From a checkpoint of a small mixture-of-experts model trained on Wikipedia.
Training: a variant of Muon for the experts, 696M tokens, 5308 steps.
Below are experts of layer 3 (counted from 0) of a mixture-of-experts language model. Rows are named router (the router's row for the expert), gate (a neuron's input weights, with its number), up (a neuron's input weights, with its number), down (a neuron's output weights, with its number) and show model dimensions 0-191. Each number is 50 + 15 x the weight over its row's rms, rounded and kept within 0 to 99.
After each expert's rows: a language model's description of what the expert responds to; "comes before" lists some tokens at least twice as common just after its tokens as in all text. This comes from a sample of Wikipedia text that the model never trained on. Tokens count by the router's weight.

# expert 56
router:14 52 60 59 22 26 51 63 72 08 66 44 48 61 58 56 57 39 49 59 75 35 06 79 56 69 59 62 68 29 46 80 55 51 82 30 33 44 77 33 35 55 52 62 68 42 31 55 54 35 36 25 87 61 56 72 43 38 32 48 34 38 37 43 43 41 58 31 46 65 48 78 09 58 46 50 49 61 31 52 49 54 36 34 50 25 38 46 40 48 34 56 32 72 27 36 45 37 73 65 68 41 52 50 37 35 56 64 53 52 43 23 55 44 65 53 50 56 54 58 32 77 47 60 45 39 76 49 48 46 59 66 71 71 65 55 48 32 71 51 44 29 64 66 41 44 22 50 61 44 37 53 64 49 75 45 44 80 57 48 46 36 58 33 49 54 56 39 58 61 38 38 76 54 66 46 36 40 43 60 68 45 46 38 22 43 50 56 28 50 61 55
gate0:75 35 58 52 80 68 30 38 49 55 68 78 49 32 50 72 60 24 45 74 56 56 51 49 41 37 29 39 64 48 52 62 54 65 61 44 48 35 72 67 25 57 68 56 74 32 34 67 64 46 48 47 49 58 37 51 72 43 28 83 55 19 53 40 70 64 33 47 57 47 38 65 63 38 54 52 62 58 42 28 57 50 44 63 38 51 88 22 58 32 24 51 29 50 81 44 46 69 44 34 60 67 65 42 60 72 33 48 44 73 48 66 71 33 37 59 28 54 46 44 37 52 19 66 46 78 51 65 46 62 48 43 75 41 82 65 26 44 20 36 25 32 33 52 21 53 39 32 39 62 59 56 65 30 57 48 56 58 36 36 54 26 41 30 67 44 51 42 76 62 48 51 58 58 51 42 38 48 75 35 43 46 67 38 71 44 37 54 60 63 57 80
up0:32 41 52 54 70 19 53 39 47 42 64 43 38 54 54 57 50 56 70 66 48 32 48 55 62 65 51 55 82 50 39 42 59 33 42 54 26 42 32 49 46 36 71 44 50 49 27 44 39 56 50 48 45 22 42 23 71 85 47 47 62 45 47 47 56 59 58 62 40 50 00 40 54 37 51 88 57 61 19 39 61 34 46 77 24 40 65 33 45 47 50 57 62 35 49 50 56 51 57 57 35 70 16 56 63 45 36 57 72 46 47 71 55 54 50 43 55 46 37 56 49 55 35 86 35 47 44 40 23 36 33 56 41 44 65 78 66 34 50 54 72 25 35 48 23 44 20 53 63 57 56 65 47 32 47 47 57 58 54 35 70 69 67 55 65 40 33 45 20 57 56 80 56 04 78 43 63 56 52 63 37 36 45 33 45 56 80 72 62 66 63 40
down0:59 33 51 63 48 63 37 65 33 28 66 57 44 49 73 39 58 43 94 20 37 65 45 72 53 69 53 40 36 51 33 35 53 66 56 21 35 59 55 67 69 69 57 49 43 52 63 32 60 56 63 27 48 37 23 31 38 54 32 37 57 58 68 49 52 33 17 50 52 51 28 56 45 38 62 33 40 46 54 39 63 43 51 24 49 60 29 38 70 39 58 17 49 36 55 17 67 38 39 39 69 37 65 55 53 68 62 52 46 74 36 44 35 45 36 60 73 58 20 56 67 32 76 66 44 36 56 36 45 48 47 43 64 46 69 27 38 18 31 50 52 65 54 47 52 49 45 53 31 40 40 13 41 55 33 51 44 62 12 74 43 28 68 38 66 37 58 61 35 62 48 57 67 21 46 29 54 56 36 63 36 57 52 42 49 74 32 34 78 80 44 56
Description: Noun and verb stems of work or media vocabulary such as release, film, game, design, produc-, appoint-, often followed by -ed or -s.
comes before: "ed", "s", " of", "ing", " in", ":"

# expert 5
router:31 61 71 65 74 56 73 76 34 43 41 47 41 58 20 35 48 45 51 71 44 45 43 39 40 46 66 36 61 51 66 60 42 41 62 39 19 52 57 36 67 25 78 66 46 53 57 26 58 76 49 51 45 56 69 61 82 36 68 44 36 67 43 43 69 39 28 47 46 43 74 38 41 63 42 88 53 43 53 80 46 75 37 22 48 32 44 50 52 25 69 52 40 43 24 49 71 44 46 33 50 39 52 49 67 44 48 40 70 56 13 54 72 37 63 55 59 47 44 40 58 42 59 50 67 64 56 39 08 53 48 45 33 59 33 54 46 35 77 69 72 60 32 64 67 40 38 49 10 61 30 23 61 46 73 39 29 54 68 62 74 43 38 36 55 40 41 56 44 83 56 53 51 35 54 40 45 60 65 25 31 62 81 61 58 38 46 38 52 55 54 65
gate1:31 32 17 50 35 55 71 41 70 38 41 60 77 74 51 55 59 58 29 39 55 67 59 49 68 62 61 58 35 56 59 45 27 60 60 55 56 50 56 40 90 47 44 53 53 73 54 53 54 54 32 58 63 29 41 54 48 42 54 58 60 39 62 53 87 51 10 65 47 80 70 54 65 51 38 78 56 47 39 52 00 45 75 51 53 70 54 56 65 37 79 37 45 51 40 55 01 59 73 49 51 42 72 56 42 48 64 46 56 69 28 62 56 63 62 35 64 56 58 59 78 54 33 60 58 47 73 51 58 60 61 61 62 53 46 57 57 54 73 43 49 60 62 30 82 50 33 58 50 28 51 54 43 73 66 75 52 78 58 42 56 68 46 64 71 50 40 35 60 71 49 35 39 35 48 47 54 54 50 34 28 62 62 50 35 52 44 62 06 24 40 51
up1:26 07 40 39 66 26 27 45 43 51 64 38 51 36 52 35 40 33 77 54 35 59 54 33 28 58 36 49 36 43 32 24 65 32 47 49 73 57 69 70 53 54 59 39 36 33 31 37 42 32 61 49 35 63 31 54 38 58 60 72 61 45 42 87 59 28 27 49 42 61 48 46 38 39 61 47 50 71 44 29 47 23 48 59 58 47 06 47 47 19 20 45 44 41 56 58 33 38 60 38 53 51 23 38 66 54 46 13 52 61 32 49 60 55 46 45 41 35 26 70 77 47 28 50 61 54 51 30 46 50 51 15 39 54 25 29 68 52 52 42 69 79 57 46 44 45 74 49 55 61 51 61 54 37 80 55 54 38 61 52 46 63 29 42 52 64 44 59 53 31 48 70 58 59 49 65 50 44 72 47 51 70 43 49 50 41 40 33 30 00 27 57
down1:75 51 58 58 61 59 44 52 53 54 48 35 88 54 70 46 33 42 46 47 41 47 37 29 28 60 47 37 20 42 46 65 47 41 31 77 36 42 35 88 47 62 50 40 70 54 56 54 65 50 33 39 42 53 60 37 74 43 58 26 37 20 61 37 52 64 85 59 37 48 53 50 67 71 67 69 53 45 53 76 39 72 80 46 42 31 56 75 56 65 63 39 43 63 62 39 70 63 56 69 38 35 59 29 77 53 53 48 80 39 66 37 62 59 43 32 26 55 53 75 24 50 61 55 66 51 44 45 50 48 42 61 40 42 30 71 59 47 47 31 66 39 52 58 54 85 68 33 23 64 51 54 63 26 25 30 49 28 52 46 60 53 54 87 36 21 49 34 55 50 50 30 72 36 08 46 44 36 61 35 60 36 51 59 61 32 51 21 56 57 50 57
Description: Final pieces completing a word split into parts, mostly -ing, also -ion, -ure, -ter, -ck, as in undermining, extension, Figures.
comes before: "s", " of", " to", " the", " in", "ing"

# expert 33
router:62 69 48 26 57 32 35 58 62 67 65 50 39 40 47 66 61 39 46 39 54 64 20 79 27 50 53 42 64 28 23 43 45 87 56 70 70 55 37 45 65 41 63 40 48 57 66 61 54 76 56 46 23 53 66 57 47 45 42 47 57 53 31 56 73 37 51 40 82 37 54 39 30 58 65 48 35 43 55 37 54 65 62 69 41 60 88 47 28 54 60 52 54 28 49 68 50 51 66 43 70 41 44 59 49 69 81 35 45 63 47 13 56 20 23 92 28 81 86 65 52 42 61 70 57 70 59 43 35 21 46 35 56 40 29 43 56 61 41 68 51 78 36 75 64 53 61 33 54 39 62 46 38 35 42 53 34 62 35 47 46 54 64 58 54 51 61 47 31 48 36 64 44 64 27 38 70 28 51 50 75 57 66 75 46 50 47 37 56 45 76 57
gate2:38 44 61 68 44 84 40 20 86 37 48 50 62 51 39 62 26 53 47 66 58 79 43 35 48 42 40 17 47 39 50 31 59 60 38 64 33 63 47 62 75 18 44 62 57 33 45 47 58 65 57 53 37 75 64 71 32 43 34 69 46 55 65 28 54 69 36 70 59 46 68 25 46 52 55 56 55 60 64 37 41 52 27 60 24 42 38 35 70 31 21 37 56 75 42 59 62 39 40 16 54 65 55 52 32 20 33 44 65 57 63 51 69 27 57 42 35 46 16 58 68 63 63 52 52 37 65 72 50 47 56 44 52 32 54 34 77 40 67 38 51 62 48 55 43 58 42 47 40 28 77 20 59 42 54 68 57 51 47 67 30 32 49 62 21 47 88 63 43 26 39 48 61 39 49 46 34 29 46 75 41 32 53 33 69 43 62 62 57 66 34 37
up2:44 27 63 63 37 50 17 42 64 41 31 65 63 31 35 31 33 35 51 70 48 66 22 59 99 77 34 36 43 44 69 51 53 60 90 78 30 43 61 45 47 52 83 72 54 60 49 46 39 49 45 55 55 43 41 42 73 49 41 43 61 66 59 56 48 70 59 44 71 38 59 53 57 83 66 55 33 62 70 72 64 63 59 46 34 52 50 42 23 44 62 40 56 40 30 45 45 39 52 40 48 45 48 70 55 50 50 70 87 68 46 50 50 51 69 35 52 68 73 45 51 60 34 73 54 61 72 54 49 51 56 74 40 80 57 52 31 44 59 43 55 32 58 52 71 53 85 70 56 45 57 51 34 32 68 85 14 54 36 57 41 34 43 61 58 38 54 23 36 58 39 57 41 58 55 30 54 38 58 31 32 47 49 44 75 40 69 59 48 43 53 13
down2:58 41 42 42 44 24 34 57 63 26 37 63 43 63 18 52 24 40 31 70 21 75 48 50 59 84 43 69 40 55 52 69 41 38 68 70 67 45 57 48 41 76 48 58 34 47 34 37 48 27 60 57 45 48 48 58 50 43 44 40 53 84 14 60 27 44 48 91 37 52 50 81 25 47 44 66 61 38 75 17 66 53 38 53 63 40 63 32 30 47 39 29 20 39 49 57 36 78 42 44 35 31 46 59 65 60 35 67 73 57 43 34 30 65 64 48 80 57 57 58 65 64 23 41 47 53 73 36 52 59 34 71 54 53 38 46 39 60 45 48 55 51 18 44 59 53 39 50 63 59 57 59 50 30 49 74 61 42 44 54 36 40 34 54 50 56 44 63 44 79 70 78 79 87 48 41 51 36 59 65 56 40 59 55 67 28 65 41 50 35 49 54
Description: The preposition in after verbs or nouns (in response, in 1915, in Bassum), plus out, during, into, and pieces like in-vestments, pro-ved.
comes before: " the", " 19", " a", "c", "st", " 18"

# expert 62
router:55 65 48 67 59 39 49 80 76 68 31 63 55 44 43 59 77 64 41 55 67 36 52 37 42 33 48 27 33 46 66 48 47 65 64 51 44 55 40 56 44 59 69 73 72 66 57 35 60 37 50 58 53 57 62 63 60 65 70 59 53 31 51 76 57 33 60 42 46 29 36 54 69 88 62 62 53 71 67 60 52 20 55 55 62 34 65 47 34 61 60 58 56 90 35 46 38 51 67 36 56 55 56 31 79 39 34 47 39 59 50 59 51 62 15 55 37 56 58 82 52 44 32 25 26 53 34 56 57 70 71 57 52 48 73 71 44 32 43 45 57 51 53 44 48 82 24 70 25 55 65 61 78 59 26 80 49 42 36 32 65 57 63 44 61 46 27 63 33 54 28 38 47 57 52 46 32 28 62 05 69 49 27 37 77 67 33 52 48 57 39 50
gate0:73 79 72 62 56 27 57 56 39 49 43 71 24 55 55 30 49 50 48 70 88 60 23 50 57 53 65 44 36 61 37 30 36 41 61 48 71 14 53 35 49 50 41 51 41 64 57 74 71 67 47 65 34 36 43 68 48 13 64 40 70 27 48 50 71 37 70 27 43 31 63 28 35 75 28 45 17 56 46 65 21 41 53 33 58 64 25 40 84 54 49 43 49 68 42 37 48 61 50 53 49 41 52 22 36 58 59 34 61 46 56 47 48 36 56 53 43 34 57 60 25 65 58 34 57 47 55 63 49 34 49 49 57 30 55 42 52 61 33 23 37 65 62 43 45 65 66 47 64 64 12 50 28 57 61 38 75 76 53 57 17 53 59 65 53 37 70 72 61 54 52 50 47 51 53 67 56 61 41 24 58 62 77 45 25 23 54 58 68 35 36 44
up0:26 42 43 49 35 62 51 61 82 51 40 42 47 59 36 32 52 24 45 21 21 40 52 35 44 53 52 53 40 51 75 51 56 45 32 46 35 60 57 37 55 48 39 52 71 82 33 25 65 23 58 39 54 71 63 56 57 52 66 30 74 74 57 60 50 40 41 50 29 28 41 36 63 32 64 42 51 59 56 73 73 67 51 48 73 44 21 34 48 62 82 77 30 10 60 18 24 28 84 45 48 64 58 69 44 56 49 53 49 39 52 78 50 67 85 39 42 51 17 62 51 45 23 62 69 48 73 47 51 60 35 51 76 74 37 67 61 40 43 60 44 27 69 60 27 44 51 49 32 51 56 72 61 41 52 16 66 57 64 69 58 20 44 54 47 46 48 55 42 41 39 47 69 37 27 44 44 64 46 41 55 51 46 39 66 44 46 41 48 63 51 52
down0:54 50 15 11 24 75 43 23 57 52 26 43 74 62 20 17 37 60 22 55 31 51 68 47 37 60 32 66 42 79 54 43 52 55 50 26 51 44 49 50 63 43 47 59 53 42 56 43 40 28 62 53 35 52 40 47 67 41 50 75 42 32 47 68 56 65 59 40 42 55 47 61 41 34 42 29 50 62 56 50 75 67 60 88 69 48 28 72 46 44 30 70 52 31 29 27 50 39 57 38 31 46 49 69 60 73 53 54 36 28 66 49 46 75 35 43 71 40 44 37 44 51 21 48 51 38 51 65 42 69 42 30 63 69 29 58 50 44 63 40 44 37 56 37 46 29 46 44 54 46 60 70 45 50 61 42 41 26 54 29 49 58 17 47 46 54 34 29 41 23 49 33 34 57 42 36 76 80 39 63 49 38 33 69 48 43 65 67 61 66 92 68
Description: Connectives and clause punctuation: and, or, but, that, commas, semicolons and closing parentheses joining lists or clauses.
comes before: "\n", " ", " the", " |", " and", " was"

# expert 29
router:54 46 32 55 48 69 30 82 37 69 48 55 33 58 69 71 28 57 57 47 35 38 59 11 54 47 62 45 57 38 69 64 61 33 52 59 43 46 76 59 82 55 23 55 59 74 52 37 69 56 61 67 47 35 58 35 35 40 29 45 46 47 44 58 45 11 44 60 58 38 34 60 51 82 68 41 48 47 50 53 67 63 57 65 50 38 62 47 37 59 58 57 27 43 27 68 36 44 50 46 30 48 30 58 63 58 59 27 58 62 50 21 59 42 46 47 58 48 07 79 66 69 71 61 64 61 64 75 89 47 42 34 55 67 64 24 48 34 62 25 75 35 53 44 30 38 60 35 71 42 41 41 25 65 57 57 41 51 34 51 48 48 41 64 50 48 54 40 28 68 27 57 40 55 17 51 69 84 49 46 53 86 61 51 57 46 46 63 36 71 61 58
gate0:57 53 49 60 70 56 41 53 54 57 79 32 48 54 43 79 47 57 45 54 59 46 36 49 46 43 47 69 52 63 60 65 99 30 44 58 20 08 44 18 54 48 67 54 42 31 41 43 71 65 51 55 31 57 49 59 52 51 56 40 53 67 63 53 36 39 43 37 52 55 56 61 99 44 64 47 50 49 58 37 60 78 37 60 43 40 79 43 54 58 24 27 56 64 68 72 42 48 79 44 62 53 53 61 44 46 46 18 44 68 66 70 35 38 65 39 70 42 65 61 68 48 64 43 36 48 49 54 28 54 28 35 61 45 71 33 37 43 58 70 65 75 57 00 72 72 78 56 76 48 43 41 59 32 67 45 40 62 64 45 49 31 49 57 45 55 49 40 60 53 42 41 68 49 25 27 30 49 71 31 51 38 45 62 68 74 64 48 60 51 43 57
up0:33 56 35 70 41 44 67 44 60 25 26 43 41 79 51 52 72 75 39 49 79 52 60 71 44 52 47 31 43 48 54 48 52 43 45 46 99 60 21 58 72 30 41 54 49 44 40 52 26 42 52 48 33 36 56 47 42 46 41 59 65 38 55 71 76 62 70 56 78 46 41 71 44 60 55 29 27 63 32 30 59 33 56 48 85 70 66 44 44 45 61 39 43 62 57 46 69 31 41 45 35 51 73 29 50 27 46 69 54 53 35 42 60 76 37 52 46 62 57 55 80 42 40 57 71 50 34 69 34 59 44 39 40 61 75 16 58 47 42 23 38 36 59 58 45 39 53 54 40 73 35 40 38 54 53 53 46 28 67 83 49 57 54 53 58 65 29 63 40 52 30 55 58 58 84 49 61 25 64 83 24 62 43 56 85 31 48 54 41 76 59 49
down0:53 47 71 73 21 66 59 52 53 27 55 41 05 44 55 45 45 59 38 61 55 50 56 26 47 66 68 27 37 66 50 74 63 57 64 32 27 55 46 58 27 43 47 51 53 55 44 57 66 34 22 57 62 53 60 55 58 71 53 75 65 53 47 63 55 48 40 46 67 50 50 68 38 56 29 39 62 52 44 55 82 36 71 15 59 68 41 35 60 30 60 63 56 56 82 56 72 36 46 55 60 41 65 49 30 54 47 44 53 37 53 63 59 49 54 69 48 39 33 43 55 44 55 29 11 62 65 45 40 39 77 33 46 20 52 74 34 43 63 43 76 44 51 57 52 17 57 81 66 49 60 35 72 45 46 67 51 40 68 68 55 62 26 67 34 50 31 48 10 32 57 30 49 61 24 72 56 48 76 44 41 49 44 00 59 47 51 48 49 59 56 61
Description: Mostly of after nouns, as in part of, men of, and also for, plus mid-word at or en pieces, as in musculature, systematically.
comes before: " the", " a", " his", "us", "ure", "f"

# expert 15
router:41 65 46 75 40 50 64 36 43 59 49 33 40 74 82 38 35 67 64 57 53 50 40 63 36 43 23 45 33 67 49 26 35 55 76 31 45 57 63 53 67 69 33 50 29 85 73 31 58 29 50 13 46 78 41 39 31 47 41 26 53 58 58 68 36 23 40 60 73 62 54 69 74 17 49 58 33 32 60 37 50 45 73 26 62 24 67 38 62 46 49 54 39 53 63 47 42 39 76 30 73 66 48 25 58 52 63 46 44 46 31 52 45 42 36 86 42 52 60 29 52 73 44 49 32 34 51 66 35 43 38 71 54 67 59 70 47 28 51 51 65 69 32 56 43 48 37 42 44 40 24 53 65 46 40 63 55 64 37 36 60 14 55 48 50 34 52 38 71 34 55 52 76 36 69 75 26 73 57 33 61 64 42 34 36 51 47 39 57 44 58 39
gate0:42 51 47 37 44 60 33 65 54 64 54 14 43 57 48 45 37 54 61 65 53 40 56 46 61 45 39 72 38 26 44 28 45 57 42 39 65 99 58 35 45 49 72 30 39 69 45 65 36 71 27 51 18 54 25 87 47 61 30 55 71 34 56 51 38 40 47 61 70 47 73 47 34 51 37 47 43 41 53 55 39 41 70 49 38 47 52 53 60 50 72 58 40 51 62 22 51 60 48 50 52 22 58 26 53 47 34 45 47 33 49 47 30 42 66 39 27 46 37 56 58 47 48 38 38 20 71 48 30 55 39 66 71 37 38 55 32 19 62 50 41 59 50 22 30 53 34 62 24 75 46 64 79 66 64 67 51 69 58 24 80 28 64 38 45 23 73 41 35 64 48 53 55 44 44 15 28 79 70 49 68 49 70 51 50 52 56 47 38 43 37 35
up0:56 54 46 40 65 44 62 68 49 46 48 60 59 52 32 39 44 44 63 42 36 62 75 41 57 49 45 53 68 43 19 66 52 47 37 40 42 48 41 57 53 33 40 62 78 47 39 37 36 69 84 71 52 87 32 52 80 44 59 52 35 42 37 30 44 47 58 54 50 50 52 60 81 55 46 52 42 76 55 38 29 56 80 62 12 35 51 66 56 15 23 56 44 46 54 59 33 33 32 45 64 46 41 70 77 80 36 60 70 33 61 50 30 39 26 70 48 43 75 54 17 34 46 60 36 65 67 78 51 86 48 36 76 54 59 48 58 56 51 38 62 41 31 66 94 55 65 50 43 19 69 56 45 47 64 71 48 43 42 48 50 54 31 71 46 37 27 73 46 49 42 66 58 51 55 43 86 41 50 70 60 55 63 52 41 47 61 51 48 64 23 41
down0:39 63 35 35 56 43 34 54 44 48 80 36 47 47 72 28 49 59 44 46 35 62 46 61 70 26 36 56 33 66 32 53 80 32 49 47 66 54 55 46 51 80 63 94 67 65 30 61 50 18 40 48 64 25 42 51 48 59 55 62 64 34 35 79 40 61 54 20 56 42 48 46 35 18 91 28 45 41 59 29 45 52 48 47 79 16 47 47 61 46 72 17 54 60 62 44 31 67 49 47 54 48 47 52 74 18 41 42 33 65 43 31 66 58 43 49 50 57 46 40 41 60 59 55 36 44 57 31 58 50 52 42 53 44 52 70 24 54 60 58 44 51 47 68 37 43 51 60 41 49 67 59 67 49 45 70 37 48 49 54 30 63 65 41 50 38 60 60 46 33 24 44 09 66 74 53 36 48 41 84 53 38 27 41 77 44 57 34 56 55 56 05
Description: Suffixes closing a word (-ive, -ance, -ster, -ship), percent signs, possessive apostrophes, and institution nouns like University, School, League, County, Club.
comes before: "s", " of", ",", " |", ".", " in"

# expert 37
router:39 57 34 49 30 27 64 16 52 47 41 31 52 38 69 75 52 22 70 49 65 43 29 54 59 49 47 60 72 38 45 76 70 75 52 35 25 31 53 69 39 62 33 53 42 67 56 43 41 74 36 39 60 72 48 64 39 40 64 40 49 74 43 49 70 53 46 33 43 39 59 41 51 39 26 84 46 31 36 53 61 71 50 51 51 46 51 35 65 56 54 55 46 73 87 67 47 44 81 42 45 50 32 60 53 45 31 51 38 51 76 42 47 55 44 70 39 47 69 51 77 47 56 63 58 22 82 12 61 65 66 56 66 50 38 68 35 51 43 59 40 43 48 51 50 51 52 26 82 44 35 65 39 31 57 36 47 31 55 76 72 11 54 39 65 28 58 26 60 41 72 45 45 49 41 44 14 28 55 53 65 37 35 56 72 33 33 60 43 58 58 66
gate0:41 36 35 39 57 45 68 41 49 41 57 61 48 33 53 35 39 50 72 35 56 44 19 47 76 50 43 39 52 39 58 69 72 41 82 42 58 45 56 55 39 22 47 33 68 48 39 76 17 42 52 51 35 53 54 92 48 56 71 23 47 63 66 74 60 57 28 47 50 43 26 61 63 48 59 21 38 44 63 53 51 54 30 38 26 34 54 56 57 63 57 74 24 51 25 70 68 54 75 47 44 56 58 62 31 42 67 56 59 45 78 40 61 39 48 29 65 60 66 31 36 45 36 23 48 11 47 34 37 70 51 70 47 49 47 76 43 59 35 36 61 26 58 37 48 35 61 26 28 53 33 69 54 61 73 47 54 46 51 67 65 42 57 23 40 41 46 69 31 48 62 59 63 30 35 53 40 43 48 31 27 65 12 29 50 48 33 73 74 57 66 42
up0:56 64 41 57 65 50 63 36 67 53 28 58 53 39 34 55 36 32 68 36 19 55 50 68 81 41 35 45 37 58 50 24 49 39 38 75 45 45 46 48 42 47 24 80 84 53 65 35 64 50 56 34 62 45 45 59 70 35 50 64 45 52 46 55 42 40 61 58 38 06 49 46 71 59 57 42 49 66 44 66 70 57 47 46 71 54 46 23 39 39 55 48 41 70 51 43 47 66 82 25 26 85 60 40 50 56 73 45 46 57 33 27 48 49 53 49 68 51 51 48 37 57 44 25 60 70 32 31 23 35 60 18 85 35 52 54 41 65 65 51 68 45 95 55 40 38 45 41 73 56 36 52 54 28 29 82 44 54 06 71 31 55 62 72 47 39 51 47 33 46 59 36 47 49 48 51 29 33 51 49 40 49 71 48 53 60 27 51 42 49 68 27
down0:61 57 45 50 14 62 24 80 62 42 46 39 41 28 62 63 43 65 51 40 73 32 54 61 57 82 79 73 72 34 61 49 65 50 45 45 45 42 65 69 55 67 35 70 33 26 39 19 87 59 71 63 43 51 62 18 45 58 54 52 58 43 48 41 45 53 31 54 65 79 39 61 29 60 38 49 44 30 47 37 27 75 64 69 61 62 46 65 55 46 64 20 58 49 82 49 53 45 29 55 72 21 62 66 49 39 46 63 58 69 67 41 49 44 42 69 65 46 33 53 39 57 66 61 21 20 54 76 77 61 47 64 50 46 45 51 48 43 24 74 44 62 43 79 75 50 67 42 66 61 26 49 57 51 54 53 58 32 68 54 58 74 39 46 70 38 39 49 82 55 40 39 59 56 36 71 45 38 47 58 48 46 28 73 54 39 63 50 27 52 34 58
Description: Auxiliaries and copulas right after a subject, such as was, is, were, had, has, been, also, in narrative and descriptive sentences.
comes before: " a", " ", " been", " not", " the", " re"

# expert 59
router:65 38 68 72 35 20 53 86 85 14 32 23 44 60 57 66 36 28 42 62 43 52 42 20 52 58 49 59 46 54 22 45 46 53 31 54 12 56 74 48 49 31 49 43 57 41 61 76 38 47 58 41 40 48 30 29 73 86 85 53 44 36 29 39 72 71 61 64 51 50 35 39 70 63 67 47 76 73 33 80 28 45 53 64 56 78 56 55 45 57 57 66 30 24 44 35 48 38 33 47 36 28 48 55 57 49 78 56 43 32 62 38 41 58 55 48 37 29 47 76 50 43 43 67 64 70 58 64 33 54 47 34 40 54 41 55 36 76 52 61 49 34 71 45 57 61 50 58 48 51 47 36 57 59 76 65 34 38 18 27 45 62 64 55 35 39 46 56 60 56 57 52 46 60 59 54 60 65 48 74 74 61 46 54 31 59 46 51 52 21 66 57
gate1:60 42 45 36 62 48 43 44 52 67 37 46 46 31 33 55 68 33 37 13 62 66 69 66 30 47 45 49 60 33 73 45 51 66 67 35 27 81 53 20 67 59 32 56 46 69 54 45 63 40 42 39 35 62 18 53 67 77 37 41 68 60 64 68 46 59 39 42 48 54 45 60 58 28 29 56 41 57 88 59 66 65 79 35 39 58 70 57 56 51 44 48 53 70 42 55 54 95 68 26 46 52 43 30 29 71 60 60 57 15 30 47 42 21 66 53 41 52 69 20 66 57 64 49 70 64 46 44 61 83 46 43 26 68 52 42 63 52 25 45 53 22 47 36 70 39 54 71 24 53 49 66 41 53 54 51 49 48 62 40 24 83 29 52 62 57 28 70 41 55 51 43 55 31 50 65 47 35 48 61 71 43 45 44 56 53 64 60 58 36 27 34
up1:41 47 83 53 66 67 32 37 68 33 45 50 39 50 71 41 61 60 37 75 35 75 59 65 33 42 38 28 63 68 48 44 68 61 51 52 37 36 52 59 53 47 74 69 61 58 97 59 88 58 65 59 47 47 50 29 59 48 66 96 56 79 44 70 40 42 57 44 81 64 78 45 27 40 48 49 49 49 52 47 65 42 39 38 52 46 36 52 60 49 72 18 42 27 57 60 84 61 61 59 19 75 58 67 52 50 67 55 51 53 49 41 45 47 20 82 53 59 43 32 30 42 58 57 32 56 64 29 43 39 34 40 49 40 61 45 54 46 52 63 42 54 46 64 35 61 42 18 60 50 45 25 31 63 48 43 54 39 47 44 72 23 58 46 65 41 73 35 54 88 39 54 36 54 37 56 38 54 49 49 27 57 36 17 66 55 53 41 41 46 23 40
down1:63 38 58 45 57 34 46 49 61 56 60 56 47 40 41 59 45 48 70 39 63 47 34 21 51 37 63 54 35 72 39 28 35 64 72 37 55 54 45 38 26 31 67 26 50 53 52 40 59 47 63 68 48 63 31 39 47 42 46 57 50 42 60 66 65 53 34 57 66 38 71 47 35 62 54 70 61 65 60 52 56 86 67 36 56 75 38 46 51 31 67 44 38 65 25 71 33 37 59 43 44 63 22 55 62 28 58 60 60 55 23 47 58 37 54 47 62 49 62 53 21 33 72 53 18 42 57 54 51 34 55 43 51 56 18 69 57 52 66 41 36 54 29 48 16 40 37 44 51 49 23 95 24 75 45 44 30 41 64 49 98 34 74 32 57 76 43 43 31 41 78 45 48 31 27 48 71 61 36 66 76 51 71 49 42 80 43 73 53 50 60 45
Description: The -ed ending on past participles like diagnosed, raised, declined, often before by or to, plus inner n, g, it pieces.
comes before: " by", " to", " in", "ed", " with", "u"